config.yaml
n_layer: 10
d_model: 128
n_experts: 16
experts_per_token: 2
d_expert: 96
d_shared_expert: 0
activation: "swiglu"
moe_layers: [1, 2, 3, 4, 5, 6, 7, 8, 9]
router_score: "sigmoid"
normalize_top_k: true
routed_scale: 1.5
balance_loss: 0.000191
balance_bias: true
router_cosine_scale: 20.0
init_std_router: 0.0233
lr_router: 0.000566
vocab_size: 2048
norm: "rmsnorm"
norm_eps: 1e-06
tie_embeddings: false
optimizer: "muon_variant"
lr: 0.0122
beta1: 0.95
batch_tokens: 65536
seq_len: 768
train_tokens: 574900000
steps: 8773
dataset: "wikipedia_en"
Below are experts of layer 6 (counted from 0) of a mixture-of-experts language model. Rows are named router (the router's row for the expert), gate (a neuron's input weights, with its number), up (a neuron's input weights, with its number) and show model dimensions 0-127. Each number is 500 + 40 x the weight over its row's rms, rounded and kept within 0 to 999. Numbers have three digits each.
After each expert's rows: "gets" lists some tokens that make up at least twice as much of what it gets as of all text. This comes from a sample of Wikipedia text that the model never trained on. Tokens count by the router's weight.

# expert 7
router:554466458514471427520505496518516539483544458472539447485500531541536554456422536494523557603476480484504492541525443506519427449442567476502564422491419451536478568494477508532547505510495460473547486562517538541466517521477433500520468491564528504472474523515480594590500540508496491476398549481502541487520443485486473515454557534486458506532436483480516431544526523495490472424490
gate5:452550506501497557549484439589554507507517556514534590637511476437488427564483483513493414541515524520507526434529578504472505463473554516493461449507509528499512510508473533524503479522478468527501467464512561517455508498478448463501510472477516571526446520507506474505556470553482511591519533414485541593500542422507497452513478540520523486580523484521453527489452552522542521511544
up5:559514491475458451528480458513502529444455480511521528511489490494515550578444473540529416428506517427569496515502520496477582530383481511454466484487519395449507529473480446463458451508526584471469539438533498507496518557553508474569503503510496460500450574508512435538486458507540473490495466473462504513433476544614519447485515484508556569466526523520543516464536567504526494495503
gate6:543511512486515541559454452480509430559530513483522489534458501474541461485477518556537542502461500507525541484494492559468415517469547502579459553496487547505468481519558498508485536564544439557510485519513508570453408567493500501484527467441479504470507598480510589450526500490459665488464481429559562490553514500451451522436491483501478492457475540502488507506516494483453475512547
up6:491559463531551490509531501469489528416465506501468442513494512530533552486465479489492421484463515411486454474517545477522582493517499497535471424610555490537516477492492529518528464460528501408535476442526530428537542450493453485540480515507457524510415524521563462497492487506513441532474535569477401528491490473497553469554414522467517517543441482537450443448546488574479525498452
gate7:471443572510501507580545564577546526481523507518435448444488519497555497497542499552459602546483534489565570486475478505479407486493554443516467433510511507516520455511399495463540480498504520554479478431429496458539459569514502491471504549474472545462532438525504502464511531498515521523492476479489446484434466510542465496449513475423479471549412457507471502424555534477500523502535
up7:467529516518465439514448474480509537532500531506513561523479464494500518497540482563447414540463478503544549492447505406518430461462498449466514519580549528465541520470511488451589521421433523520453538466505424528469518443460487477450479505448483456528401438508508582490515517590480556475512537510490500455464524466453470443525463518515480446507490493549483538397514477496544498466472
gets: "\n", "-", "|", "==", "===", " a"

# expert 10
router:529467476592495475497590513477494508486522405475528522526554472548517492439469522512519542533419513559469436551459414415475493487484534491519532446513545488460510544466481545506574527473497486508483495534499566506509622545503509467540463456567523554525473549480502563498571518466474527486488463566471592471496511512514513583472489510514519524446475495514476407486550525455456489517498
gate0:536501468493626499508491469525466503505478535524501465438501509467467467497545514480504482509524476520504461424426480518495441484486591525457457454548513504475519534499461557559549564516478538487489560453439571381553608544469460562494502539502530429510486474489475455533473454499471501536496476476453526450528548479486452560414500511450552450524488438533458553512543515514480522490473
up0:477465469470479493561480507541515478440446485502489494505502533513522539512499477499533489485443477415551546412552524520533597511478478468527512580376478447442485460484532549513527533506485560503473444527581527535533507466577556492478519463499509562468534557498523497443506617509474494461475475493551446472456480501585508517543488461504475532410515504558497498415466493531514525475497
gate1:414617493526471413427542530465458536527514475459516547503521521455488450501479533481545499503513489548489522499556478435532491467467492508506457492475474545526527480417567456527487428463479520551493393501497544486494544558500512508521488598514510496458509551536510484513511496466470553496554449552480556562404558579478469464563544554542532523460492483460489475515455473528509471541516
up1:503501485437506508474502547505458493481504536469532533465460456517481505481410516537439427539514502437597597477532542539457481490465495472417478533452534469547481498508481479450535485490554506518521503502499430461448526539448524526511605568465524442523529425521477432531441531513577439566492471484494487488482525483507443426453579506516491506487476495440556548478552458506463484506558
gate2:505489469525504572465512485502526568583509439591533475505479466443463504513506531529488579435490548557473453418451538460608438509548591520487485476511497427532446471506411498469494568523500483483536519529520558481533519519492464561447476547487528532527531541555526547536510538528524538495532469518478551503532483554518515564519548487485561538511524495485524533501489515408522470507420
up2:441549436543515425512445514442470487527397534481486428515479513534512484465483532469554440563442492443559521462532519525546512486517511520463437576478461520524485534445623458558455500499457536469443470517526449486528463544539566473537489543491481450482484488506492466512438480490585547491442564431503542554513463503521491421459468529467480477513493525479541533436487512511503518456500
gets: "s", "y", "ia", "ian", "al", "land"

# expert 6
router:547501502573486433444561531532441454551432531425580513505545519471581528435461585552529541604442467529496476509519455467563511510466542497549567485497554524558470510483476568493605537510468483491495511497488513490448545485437489507567522469549532547537456514487499507519496503545568547483469483518478552478540495473566509515504502454502532527548463492497472467531554493482467441502545
gate5:487523522506527507488497471555517494530438490461465512513557543458576454510582626442504521474478460538466523500489510510509442560500535520430461541502422496503507565426489449425568502583475470488503460440520444512498482436499619520581531551529541489515481495432516517501465464544442544554519487481525475522510506502450504520450478507487462453568465508555433481508490510482503466480465
up5:481508525472604476492441521546502483467448508499502514507454473541506490550451428538529489554481591454534496455511510457450521411495459461437450466474448467437534501524514558542473536463486548550484491535515505487501483496482411458378531482451568516486513554455509507494514544478551420478522488516491489541508471561480530481428500531526526465481556520505450616522486427490451500492503
gate6:530532458475512517544474457543429537490488546483441442577525518441509581546529519444524482506466536418577498476535506547535469463461451545578491460466445522495486517563523549487573554496519564521450554479462541518485543470463505509493515498539450514590539446522490468505468514502572562538483494503547510509450510411510447536492561474551540520457480498436452473547475522533532576523505
up6:466535533514484538485524420478483436474603547432428448551546424496493458509565499463481489508474522563512519572401471543484528490502512528549478506581502513497566498539495514536519507476465501461465478411462488417465506515549487455451474501453525534543463467504505453545546514587426525515509514484503484507494496489421503504498546571513534438466494502550473474434563543466491552514536
gate7:465456485515478511534527479503520435539465550506418535541499427428544455507520514526510514552511498444530545604506493515492464585538485456479423492518580568556485507509504476475541507477489570488575527559577477533444500537475455476441484408477496541518487471525488530444491511503467559501467450538503497572413456521574472459456495555513563475517537467459541530510552463508505524520513
up7:516514475550489498465500509540532452537466546534486634479471506493487374490600457509480511468465490503485503470506500509478484523463464496591500373461480533503511490554523482513499441495553483496518492477465514497540532514480438481496537519553520452493542480576512533621512479535517498514527581426503493548509487462536397477514462458489486470529494527469605455491513487502483521474482
gets: " in", " 19", " on", " In", " 18", " for"

# expert 4
router:575479488537475440467546553537502481451489460483563473481498483488587562494426547595527484529440538521542484478456452489487472440504545512515554488501511474479507512422386549551528461507467461459496499547555545478544485526573491455570510488522542516530490468515502523539453550557483495518427524473542529452449496472490510553540421445539451488477428494475445502538512539490486420477491
gate5:513459576527497480415544536508502445520423469513487556532481463506571473543516525459467474541534526552508504526545439498505530448489513534452467452546441595504426461528440436570531470559502452515501591493552506434543460449584518440493537475473479466498452509514522521521516567511472488493455447473530464517432423523524544464535536472513531553525488454520537490516479438517461463482472
up5:429482488516431443591449500516519527537536505445528482491486470481483478484482497432514555568449485543524519523555500564559601525517470451528455432430475525434502537509509507469484460462529485477551471498490483534534536495496466503494501498587500487494475478510491484463465509432562411596513481460494486610573545481436498481506453489456510525479518464493484508481424553563478552541544
gate6:513547526498542482440438506498456483474385537511510428559526503530487477479530491486531514494391492479507454441593499490532531520465453498494504546499521535495504519484409554558444457407557411538536503484474539508519491510501497496583481472499578479543495549477531524555457559479518507489451418445541510516475536510476452477517481482517521501483427498547498513454444544566573486462529
up6:436518545516546515505465504472469424441508498484510588404576415535486516511524552564506534453482499472473442511448497508452547441512470548517542514517559520542562480472476492527457445484520410577568524537525548465473529573473490514483492555477487586440454471452549474550450529453504493507467510499475525543532575517505410488477523516499466466465453504533451453480518472506521495503451
gate7:558407514477479475411513539579443531490543542494500504503508500544569543509556549518510481431582486506510453498504458490483504452537513496540542500560479565435477570491456466461564480490546529589535483512580508546518481534501592500521514579505438508518483537505544467466493508524434529502481492468467467590408463490512567493490470527552465486524421512496541424508504482507493497515489
up7:517487496410566438490511507514482495416473541479558533473499494484531555548567564523500504452489516475414510554466535559538510484508614515463486511513477522455515487482499464498523532469544527532533499512530537450511486569486537542487440457480420434449495550516549525521478454474512533544433460471515528446528475513483436534574518497499458483465403474516540454402541494530422550471505
gets: " re", "s", ".", "p", " was", "n"

# expert 15
router:580560510564439465511603572496461511477501541453501473446550484540520547493402514503472512592397497551492475538512476476573551446437518482499531454485528460500521523461454467522503524467454490473463549532555558508496531489481503530534454463519569466568455530562539497506532530563477504438491498485530579503490523554517426540456485522546486485493446494486511447458521506434489483527494
gate5:522515470472501516597477508522527481514502489497489492491577463510517532529516529479592519519458507485501463511535511530554531480472577489469469505554466477454505536449400443458475516534429459503481497425603497587508505459428432516549500464550499527578556526534457531525499474453510611497529454450449476563521526539519467417470478490507441548507525469476520479519452490523531482428504
up5:500436494441534526507477498560487483539485507469556463576459518445538465480473465458525506490502511552499510492497448505508603490418375522479532477441407546502527446541516515551480453525439483585485429518482478554527481485537551480496504506482506520447553476454525496484537550457514454502563485504544497444503466456473496483435516494455545512428507587479461531517488596483443505467540
gate6:545505473605417537533423538550565547534478555465485520406486495486533523553567602469506466511485460519512459528549524412457544494494520529479536472451479456525484576567535517486561530458505491560459522482462485535531490467451516537490507461535526505479467558552530527518478426559510522495477531488538452523470497509499458472517490503522533508484430411488511458455417454455483527461492
up6:505461545515504473557454483528553509501438550523510457482479459542488509464563484467550501490494472468468456484505521520485437493542525503528548461574465502592559440539542550474527557497530401530470476523563477482527500565518489556473535459522513488480480503453571453504526555492523525519474550462466455567498560483549474547466448529454487488508586569528573517407577556457532478456462
gate7:443455482526475517554496542612400496511522489431575500482523447509460548490545496531491491530503499538517515539500456455523549520553550469503512473511562494479486511537433460463523506494500524496552476549496471553553539478511487591468437511518502487452467540560441495495486546520472555454527539517575528572475469580461426463501498530569557511441530439435513469467451425530474467516521
up7:548507502534515529502480512541441455503556613459559508544590542553489538503575532546470517483489496518479485463490430487493557490484574551520573386493544464493501535573496440456533483521476498465498535538487471435526521445575497523441452467586564494480423487527523505521490541514503479452524544498525478599450432537492476459507513520518516454533487463503469459456510475485507489462466
gets: " ", "\n", " |", " con", "==", " de"

# expert 2
router:593521470503504443503565550555518494462533517420560490519537510498560515456419492537439527559414505458485488528527469421496508426455546482556535470507526422553502527443439497466501528527499507479467550570512535494483496538503514468520441493541546460495510543571538490515533586599501490475472519465503546476501484487540463492445425475499433463505448474452492473536548483467499460552467
gate5:505533517480506495526531481539536504474493406525489484503541452508575508520483532507465458480508525566577543489521443502478450525475486475518397469545422496458520496518443501469525484537478468571531586509524466480494501481509577515460491493414421538502494568532434470561484469614520567408496483459570522501459427486440507415523543500550499487488471435500482490466505505468483499529485
up5:377544543457507513470484491514503473458543538547562457548472520428515453519530501490522527547415447500476534508508510533479527448466549521551505478471531490420479468485514498470462483502506472483529417505499469533562549519498496470465465509513454459560515482552495517468495495442638492505531543503544397504538549537510486516500461480381439508528571486490499487489471575543437497513521
gate6:502537434445476610551500537514467483429555516438515494432482532555491542470486514514480462451484490468497599433538483480525494508469428466465493461534538553514448519562509523490523540391539496562509489493535541560533466517494480460458484484494465538539523494465483504522416574547512471554444542472484489476497561385472550526436471490508536508444476476450468504477488513459535518470537
up6:506488565533437522496468513418464411437510520411461591542594502497488510451492525448471486488533461478526527520523511504491453456508515511528473538465490469528517503516461498526569433499462566471456541492489494511518450451520573504495568441553517522511486493437537549470532587434448506465475574414511484493451504539476504544499473561505552561490501501526575516419516484452501526542509
gate7:572446437543447473487429529560531493558504515417474458479499458521536486473447502536470591537515543532550520513542484568510477476573487537483481435574547471556496532523493479476475498452448486481500512529512559550521455499543606481402463536478497507544478534490558486488467573568495570527433418461467492517525515483484557499445483475515497524445533452484554521477477456487467506501507
up7:505467521497477487414461535504505472509543560526515499491491499524503528549513587475429503520445514470503467524476460501551495447507503401456456438483528482519537579550488416415500501465502443476513460491458627485503518501504544558480506471500496503551493498559512554441504548527521522593479527411504422478506552504466566501478470521512511410475428462499507485490457452515470480481570
gets: " ", " (", " f", " p", " c", " re"

# expert 5
router:521504458577510466427550541523505565438480442442511507472588492488555562479454508589482553599445513539393498520513470476528508558460502541493563441522506456572499533444502550542553539525524500494505472529499514504511526512531469453542451438493529495478506538505487542502462533479535487492450484541515576487491475494553434538434456544504517507471441480452453469535536539520475417506528
gate5:395547383484552485459507479570468525500522528504507512428514446486539508540480472483529505531495541514428526494488472459499471516519540483552488481558473485504471502456448462519534510499474497459504498628467486574448492489433488505439469528455484545492464446506515467465543474497520489480419399490457503532515572483491436511509453503563587476523522512511474523510473450525430487603487
up5:560515475549501533573453492470546438527467469496453546517494505470520483441539565518467447473522542468493495490551489478503558538471480533484471537483514436472479471553543457489575520524455520590495454401565534480526475471438426504533569415471501470415455513416505554535483431537509549487532541457577531473508495461567430510533517455484484475483492559546497479530523508487482494465461
gate6:464507478513538500429513478557428531518569492465501481459520488498442509576507447517551564494412541480516554454481481584494480487452491560456545502556501564521515444555485510533526559477524456493483532506490537512470531471456560518533447449461552577507495483503480577459549554528550542501470506515522512517531544514506476481479542498561495488431577529460485374456452447515504451492438
up6:525520452554524516451491509524519477522482529501508522476537507448484543572532535472454552477493494502491510542447509514558499526537458559569508560563504507511595541531503515517464497468555418524559528550435508475457543467537560490498480544472576548501515463458542551445455596510556511441538521503530463513493432540516485593460555501511567539544432490503427524505470554426527484556493
gate7:410473542469484503453523480543519490510513489495463527485522442480473542537569518558542517518513535497465560492527503559461504566480526484454530440573436505543541478534556505514515489536446454522495439473465484550547534484471461488466508503429478519593491499526432493498464482536503562537458455413426558500539537518471538459581545476543440457470475508520465500470539478533528579605441
up7:508472507528458583502479414503503412477522605437498484496475472500496531476534540553445476535508487504506453566462452572543436473526490443466526513524531573503473440543555419480491500541489483452524487517540512451492486528445563542461491504539570490537454454457493545507527458499408480555476541521484542519451505471469452457562482475430506489477522478548455514570474554464533531571497
gets: ",", " and", " of", " to", " with", " as"

# expert 1
router:546488505534475454441614559459458499507541465540589491459524520502538493458468495502545594541463524503474498518454444459467487501523571510516519447495552465501506478448480553502495490457546483477508490557509543559429541516566449500588484457553518503546497531533506514509509532558472518439475517545501548456453461524452438555504516496488475515455439479502497435513532544455437382525456
gate0:437552467519609486468518420503523500517506550483486508461496529465470515540515512510534532489476492478533504492553512535516455534539586444507473465556528529474521497502529435536497560464543450533474537451525542523508528426495469515575558484538523483490495548489508564470476491561451557557542539542533494543406372502532451463528444561572481521564535427497464509533474503500480567493504
up0:508555487532502472504531463554570529520481561538546455566533503468416526418447486496480521506542563473484478457535471525541557554568523465435505506514514541461498544533517489430472467377519499538468463366550529502492534494492538447601526457528482468481513529521489487502515523549452510513540498501473482562497441540545543499458457502486582564478478465528517494481478507454504500430503
gate1:551482430526554466480454439531523531582493442512516392510440489468444464481475489464547460407487517512504476498523523496520400522547580445533492444457517550511498531442504470501463510479524493498484503479494476512524489508509451584569492439499458528479543483488449531501504505476487455485448464520481476541399531472446457494575595491530500521448453424494513504535517454503456466522574
up1:522475546489502476470478526535556493547543427575568464517462472502531400498511544547574490452508451555447488439469507444500445469473553487448465484409474543513532509565483520570470561435490468475549423515492420465515502475479439513491454489494419522508529542504510518555473564500528450559514454444466501464496461444464529464531535459520560477510472451506480491506503412514523543480495
gate2:478498488492531455453534534517525547504531533521544466568551563535549496505482529520493494558515489497415464535449521430524553504459497440520502511550484527478503414553424506500478451522502520519513526510394491513499484498516547522476453459414516482525487463524593523452483473509487507450476489521563507485571565495491468493452466600468541441479496424501481514452521476473581512483369
up2:532485457510490512489512416559451509497507419498477539456497452449470524577488558485514483511516499435620496510492497528415445473417432520485523572480500522481552516555542494513496475489466522472433500561565471554472495497443508475493509504517540504569490504566515450504520499490477548497443469451486457539426423556470525505474568455495415472443510537474456569522518490516496508490578
gets: "o", "a", "u", "ra", "i", "la"

# expert 8
router:591419461535528483505559567509508491475541476421577464539535514516543484457419505492512550537390498500476463570496461428521483451493533541478508398476513462472511520473518546532547501511539480466482492535537523464473529535548469465519455421522531510519469537574527521501598545517465548476491476519488515488538443527544469512464531521503467471486448449520435427454492543432496464506476
gate5:490518504492494519489533561594475590592472545488435585498557495572576508521475553490481508521481543498496547440538506470523473497453497502471491539531475453539493475490522481576502492460462453454511566537560434530504431457515486445555574502522480529520484520527542502541489566542442490468468403498493453579541511506530547497576500532514461548500468490457473490474482549511554495424467
up5:449525550535511434551488491530566391505527491524582498475538531533483479558467429486543482569484580492541525422520446513451459509492454555504572430510517439519542543489563476504458457514437501492458475453495510556425465489461543467489492458522524485500578513515514437433487486487489460465575501546549451468507476549463508503533523501468476444467519445480450460550471483538453469517550
gate6:499578548601508470461465412567473598502467592531557530475546441485457472548478493497566490531455538551508428476546489526444524523568498500446506529499489516454490460552453519490583453510427484500474544511499544517472539490451541493505476547472543524498586495503512460451525501538467498555545559507535469503527525500520414484524515490562477514506503551523457488472543492518507558583491
up6:524444442465486477532506493513470564490463516509521509502579401447457495556516532416469530547442439482519546508507551507499520482547528544427515514554483527505622546566504533503511533543445457424470540456424507463507492547498554520548508536570563514489471528473464514542439526527521500530466558447526508435542477490452511505560511444519497505593473450514509506429468479536493521513496
gate7:553476478477503549465521557512517421490502559536469487454500486491543488545495518462473550450536546448453522487532459434519377445500486510462490481476444497549505532380456546468568394466516515498578511556435460472523527475513479508545482532455476525504520456464549496542455464553455534530510402458508551500533524539492472551433516464520450510502481530504498482567493478543465523491550
up7:463477597474535522460522595463441527515435479485516513471454517483561545552458478528487512493497537528517518536530457459478412570545513525523433493443480499499495536525510465474501522423456509463559523530492492551504448483501540469563496506424463440470462505486509519595398422495414484525493504439440515511488488478496511462537479484492462602447544455501487534514505525465490486584519
gets: " C", " T", " F", " S", " A", " E"

# expert 14
router:618512524544436451467582522475479540461526501433513457496502514500520520443417562437524543583464561500459489472501474462580497480495538526535556470528516483496500522428441509469528536494517487493480508561485587497516561521589543444564493482532477493516481542538454507533429503532516484490455516494519519515541454476571434547457498575508458481469480485491516471517492559485424433496526
gate0:551411506537465503475574454467500491526479521533493511484464507446527515542471440511542469527467548542515480412538402453513479509504504495533486524592521456478488568534508479506480415532546484531513522547452431476497459454454435560519549461467499434454462500488622431518490463481490558563514469452467523473564544462538473579537524517495466472439499481492533528459469494525466534511510
up0:477512499514497480492466499547469498461550548496505528476459496465530440487463504529551443555508522529491520445471559514474471530519494487429490441485527462514513494527463545498565460484388526487504413426503474454408521464500511447481521487516573511467476520525524437556443455563487495550569449560504550449504431419511498506581554481472561545438448497499460534451443521512469451516564
gate1:485551487509415496498500496466447561508527502488537419513461555462545503541520454470526480484483485544509489557513438502517598464542463448484568536492518610520480429430484548448488457461509441448549552497474523490487511551470541483513519448516421559514480499471574434494535510531565488565448477473461472494516464522482545461461487501513517436535488535462470400528429464494527498558493
up1:522500465484567516460542484525510472463523522498426572526537482546449492500557547518502489544503438508488583515470485471465437561495531499450515453497432474518480458438501462569446589409490522559530527486492585511549548492504552427482463464499527522496534500483474531421506484418448463453443549474493516539522477503465528494531591487513458505526471443447537527461495522568497509477589
gate2:542573481483503523517542542486510535461527498477494452475472493460536563499513435554503472543510562450593508525503529519548552569505457533445526537536467488477533489476487531494520506554433506490505552559570424478543500475503572486438529574549492457563503491490564477463491522550572432514538486532569574490547524444486496518465467461488502491535554437491460558471476480535493463488380
up2:529586505471467506504478511463538507424484480466565407517486477455500546498493463450493420593493464547485506501540545470476544433517484462474558498505516486438536430489468504479489524522461456459508548527425473528575537515426460548489529487498462466470481495484577438476564445466489460524513512482556494539456502457556530523502480565467535425527533459435507445483466488519442479530599
gets: " |", ":", " was", ";", " ", " is"

# expert 12
router:558528425489424420491542534518466504453521459448524540537509491498512469454457560542509536587442498499530452522529411457598486473462525456468538435509518511528447482479432550586523506479498513497502464565554538479493499556535435532501475512527519477447492535526534568474477553521544502493457481502503530452439485480468454552452484461473512433438435464489516444474521432445527474526491
gate5:526499491468448433489601500442539501454487493439506548432523504568494440525484502506397531576511550466470487457519475547578538479556521483485537530504506499499490529457454512533512522528504529560465546512552450533471445437452503442440472510522405515520477479533501521535536555567461472471467497521510495544514497502470546496503581419466553394489506422449512505469439518513485498510467
up5:472575454523505465500480437436410517513495486535434512454471471554450458481486411491524522507464505490491547527486491458511566458497488492421537525499545539536466595447515486512498507485464511443487493537542509506486525484500440486436360489424539493495503489547457553526460508474519442557547535476526445537514554573457568429538462477464507557495488519498509571532516529554522479470504
gate6:437455477574474470457420573489468504513434549505530453448550481504488527582528572568538440444421454546532463462511498513461504479539463471515458520544506554501513579503526468573515553519522451465506560483542475527591550494467527555502534483499489499450447548463428492545510538517535533508484536502485502521406505509499545497500508558515540538515448500581543478514455477440520503505449
up6:460447535552530533539536525567516489451528465483553473453540465482469458545540541445552468470472498484456514447488584534509588432495436547433564554476445500515448573536485537459519503489497444513418472449536474527492550481459477492457518496497538481467431489601514568426503569522533490411498525509540514479511486467472513475481466455536512500477484424502508457426483543464504519515487
gate7:524459472448485551571541484483509472469501513487539463577457513544472521573579546530558515512491507537501437515449432495513534443487492516486484499544472497521508515554491538538516544503445427513603528422539514564597493455495527549450480436564478480543495465540499439527461498554527488515545482454497486506479577484497545516523432546541523465417523412479489458457467484465538457495546
up7:583505518446520508439429467426414464579559496536528568482447524542538513529543493542507532497504533556461558458483519527543540491541561525478515518539507454500532471551511528482535485422459484530507533447584482522528492570504496498546511442561448536519519487454581504488474527459474477567504538446452577476473565458510534504469495493501546502499420463539518561495470506489429463482439
gets: " the", " a", "|", " The", "-", " his"

# expert 3
router:553497480548443405458569517506461511489529461484563526506530448580474482445464527571536528543489498526513467512497431457531473531503501490502523384552466467520476518447464474478538548505548444448436511494500565488522574557526574442559541481565520537471515523447461521486559501496522499465443504536517551434478543506525445531485426474511500546536485484468516409523539503450479469517461
gate0:511483521523502514477564491474533417606488495404507520551518507530506422429550530500514464482538472477471440482563474451479498569470466511490534491538474440599547458510496483503522495491527512478386593433495513523446435502493487541482487478517557491476541416454481508528536507478525452467571478533513533462531500479451469527474536554469467477501541529463541555523492530430541486447550
up0:529470455594482480515458468512483559571534497560566483536571467474504512551451518540496513455457445516562507507528576542450497492531514511490547490600559480555522518446518485500477523523541453500547497515548559517512529546456483462469504477500424533532492487498488495480437475500481523525480491438437548518532507489493541465553491519498521428585473549517553574590485496524549570520394
gate1:498572499501524497561446497531477469510519453552484484515491525533542575511510525514477539490452463433500478509550454433603415532451508534455505428528468546486487494474432525423552437413557521505509535449496480488582472501545448483492517484454490516483532473415467515499475515491483396449542436509546500515561472596500498446509470508488492563523504504566481528516470543485520457480552
up1:443501528565450500450447484520416483467499474426538558595522522487485456500431441540440420493502476570491440491454564508520592538487498536506512488447488465517539558474439487555513433512437475519476588521456491480472509453501518457493495582494469511529549551487468506581500531543488525553500511418482524487487452477486503504573511578482513509513486504462540465489538520502507581496463
gate2:516453556507487455528460529502494443487494468549543469549530515504490494506517466521514555587493510482522505521564521483534481562463579568510531451517543513489520459485413535480479410552550581542478538465476525463517520511515450483402552509536497546434493451509466527498487483505507526534506506547456487574515521512562422507415445419499495504534515519607499521506547503571481520586463
up2:494525492513520483509471516468511500485554423549435513508480530455514455474432557480531570426408391507498522462480469570455536500517516444524468522482518418486520513551591540490491536451557508506502453508496478534512497434490436522558497584513484545538540492444536472518533478511508496514535533503524465468404492575519496516471546460474492442455404485544469587456556485483494507486510
gets: "ed", "s", "ing", "ated", "es", "d"

# expert 0
router:560509523531498457486533502517486504459536535524578487541507475542521505436430525513511555506429503538470460578428462445479451487499528507496536474423518422475470533459495540512533542473537500420494456537512525525460556536578475455534464399527574531528471530477474549488540523525517472478476525561512542474499455482486389515512498528470481460482481464538501415515576553470488399489505
gate0:409496521489489470588492441554540538480482485431481494450456534477474510481516499527518593520441508447483497447453479534487510525532448481530516502450512546484492437431496520520492519490514525501475476509530524539502505459547582426427520536523565435486458450479435474489438477518496486579492495467523446501465508428514416528429446545522601492483451519468470468505475489407561490468468
up0:425510532559495442550472462513501522514534532433583495518517512414511498505559532500537580424512519492489448396487483524450531528532588478516521481535554536532512530471488511509494494512471454502414406494540479557518474485555558551466464445514556473519502489487509510479540473548537505570449501541531558506497476457481463468494524465493516587471538527525478435455448557420507509471557
gate1:487514424437473492470532482557528529451534491515520517497481496473558501522506541490608503524469527502517473528467487486450541526466484404510543503441506488471450555542449514509479521407489509389521462472510471573454502519525466482516478509547564551517534501529511537499493543442442516482465544477601487479494510435394439477530499520485497518462471433531506413494500431517482446433440
up1:514483472496436473507547413548528546474570456553499504611478535488564466499514490452499487456461516527518460429499508476489568516458454451515537542436501523422498526554443482494474501501547531440490483405528444479443536541487523483517451585589501530511442493522512495458552509435465467478467579474522518474499529467497444480521518455475459541526501501510492447468512427468512405465501
gate2:536467549445455483514508538471528508495538541571475496537461505504485465517510494457555495508559524502481547546507517479533482522492502452562527472472429540547442524438466531563606523480486516500556559453521513450456491500553505445484523506407610420526436537478480504455553528504505489543500478546438470418513491506453413481458432504534568505534533558501476473531474454491546479544447
up2:562608442507456502487503486464584489503522500451494515385566501444451488513471485516443504490517529499552528470567504524424542475494466523480438490514460539412518495478562517502455548537497509490504512519466498520463464553577429538561506460539522510559525476501474482532464517532535581475545458524445439446420476516502553516479546501468507472485407551537521522529518464520438506510549
gets: ".", "n", "z", "an", "d", "y"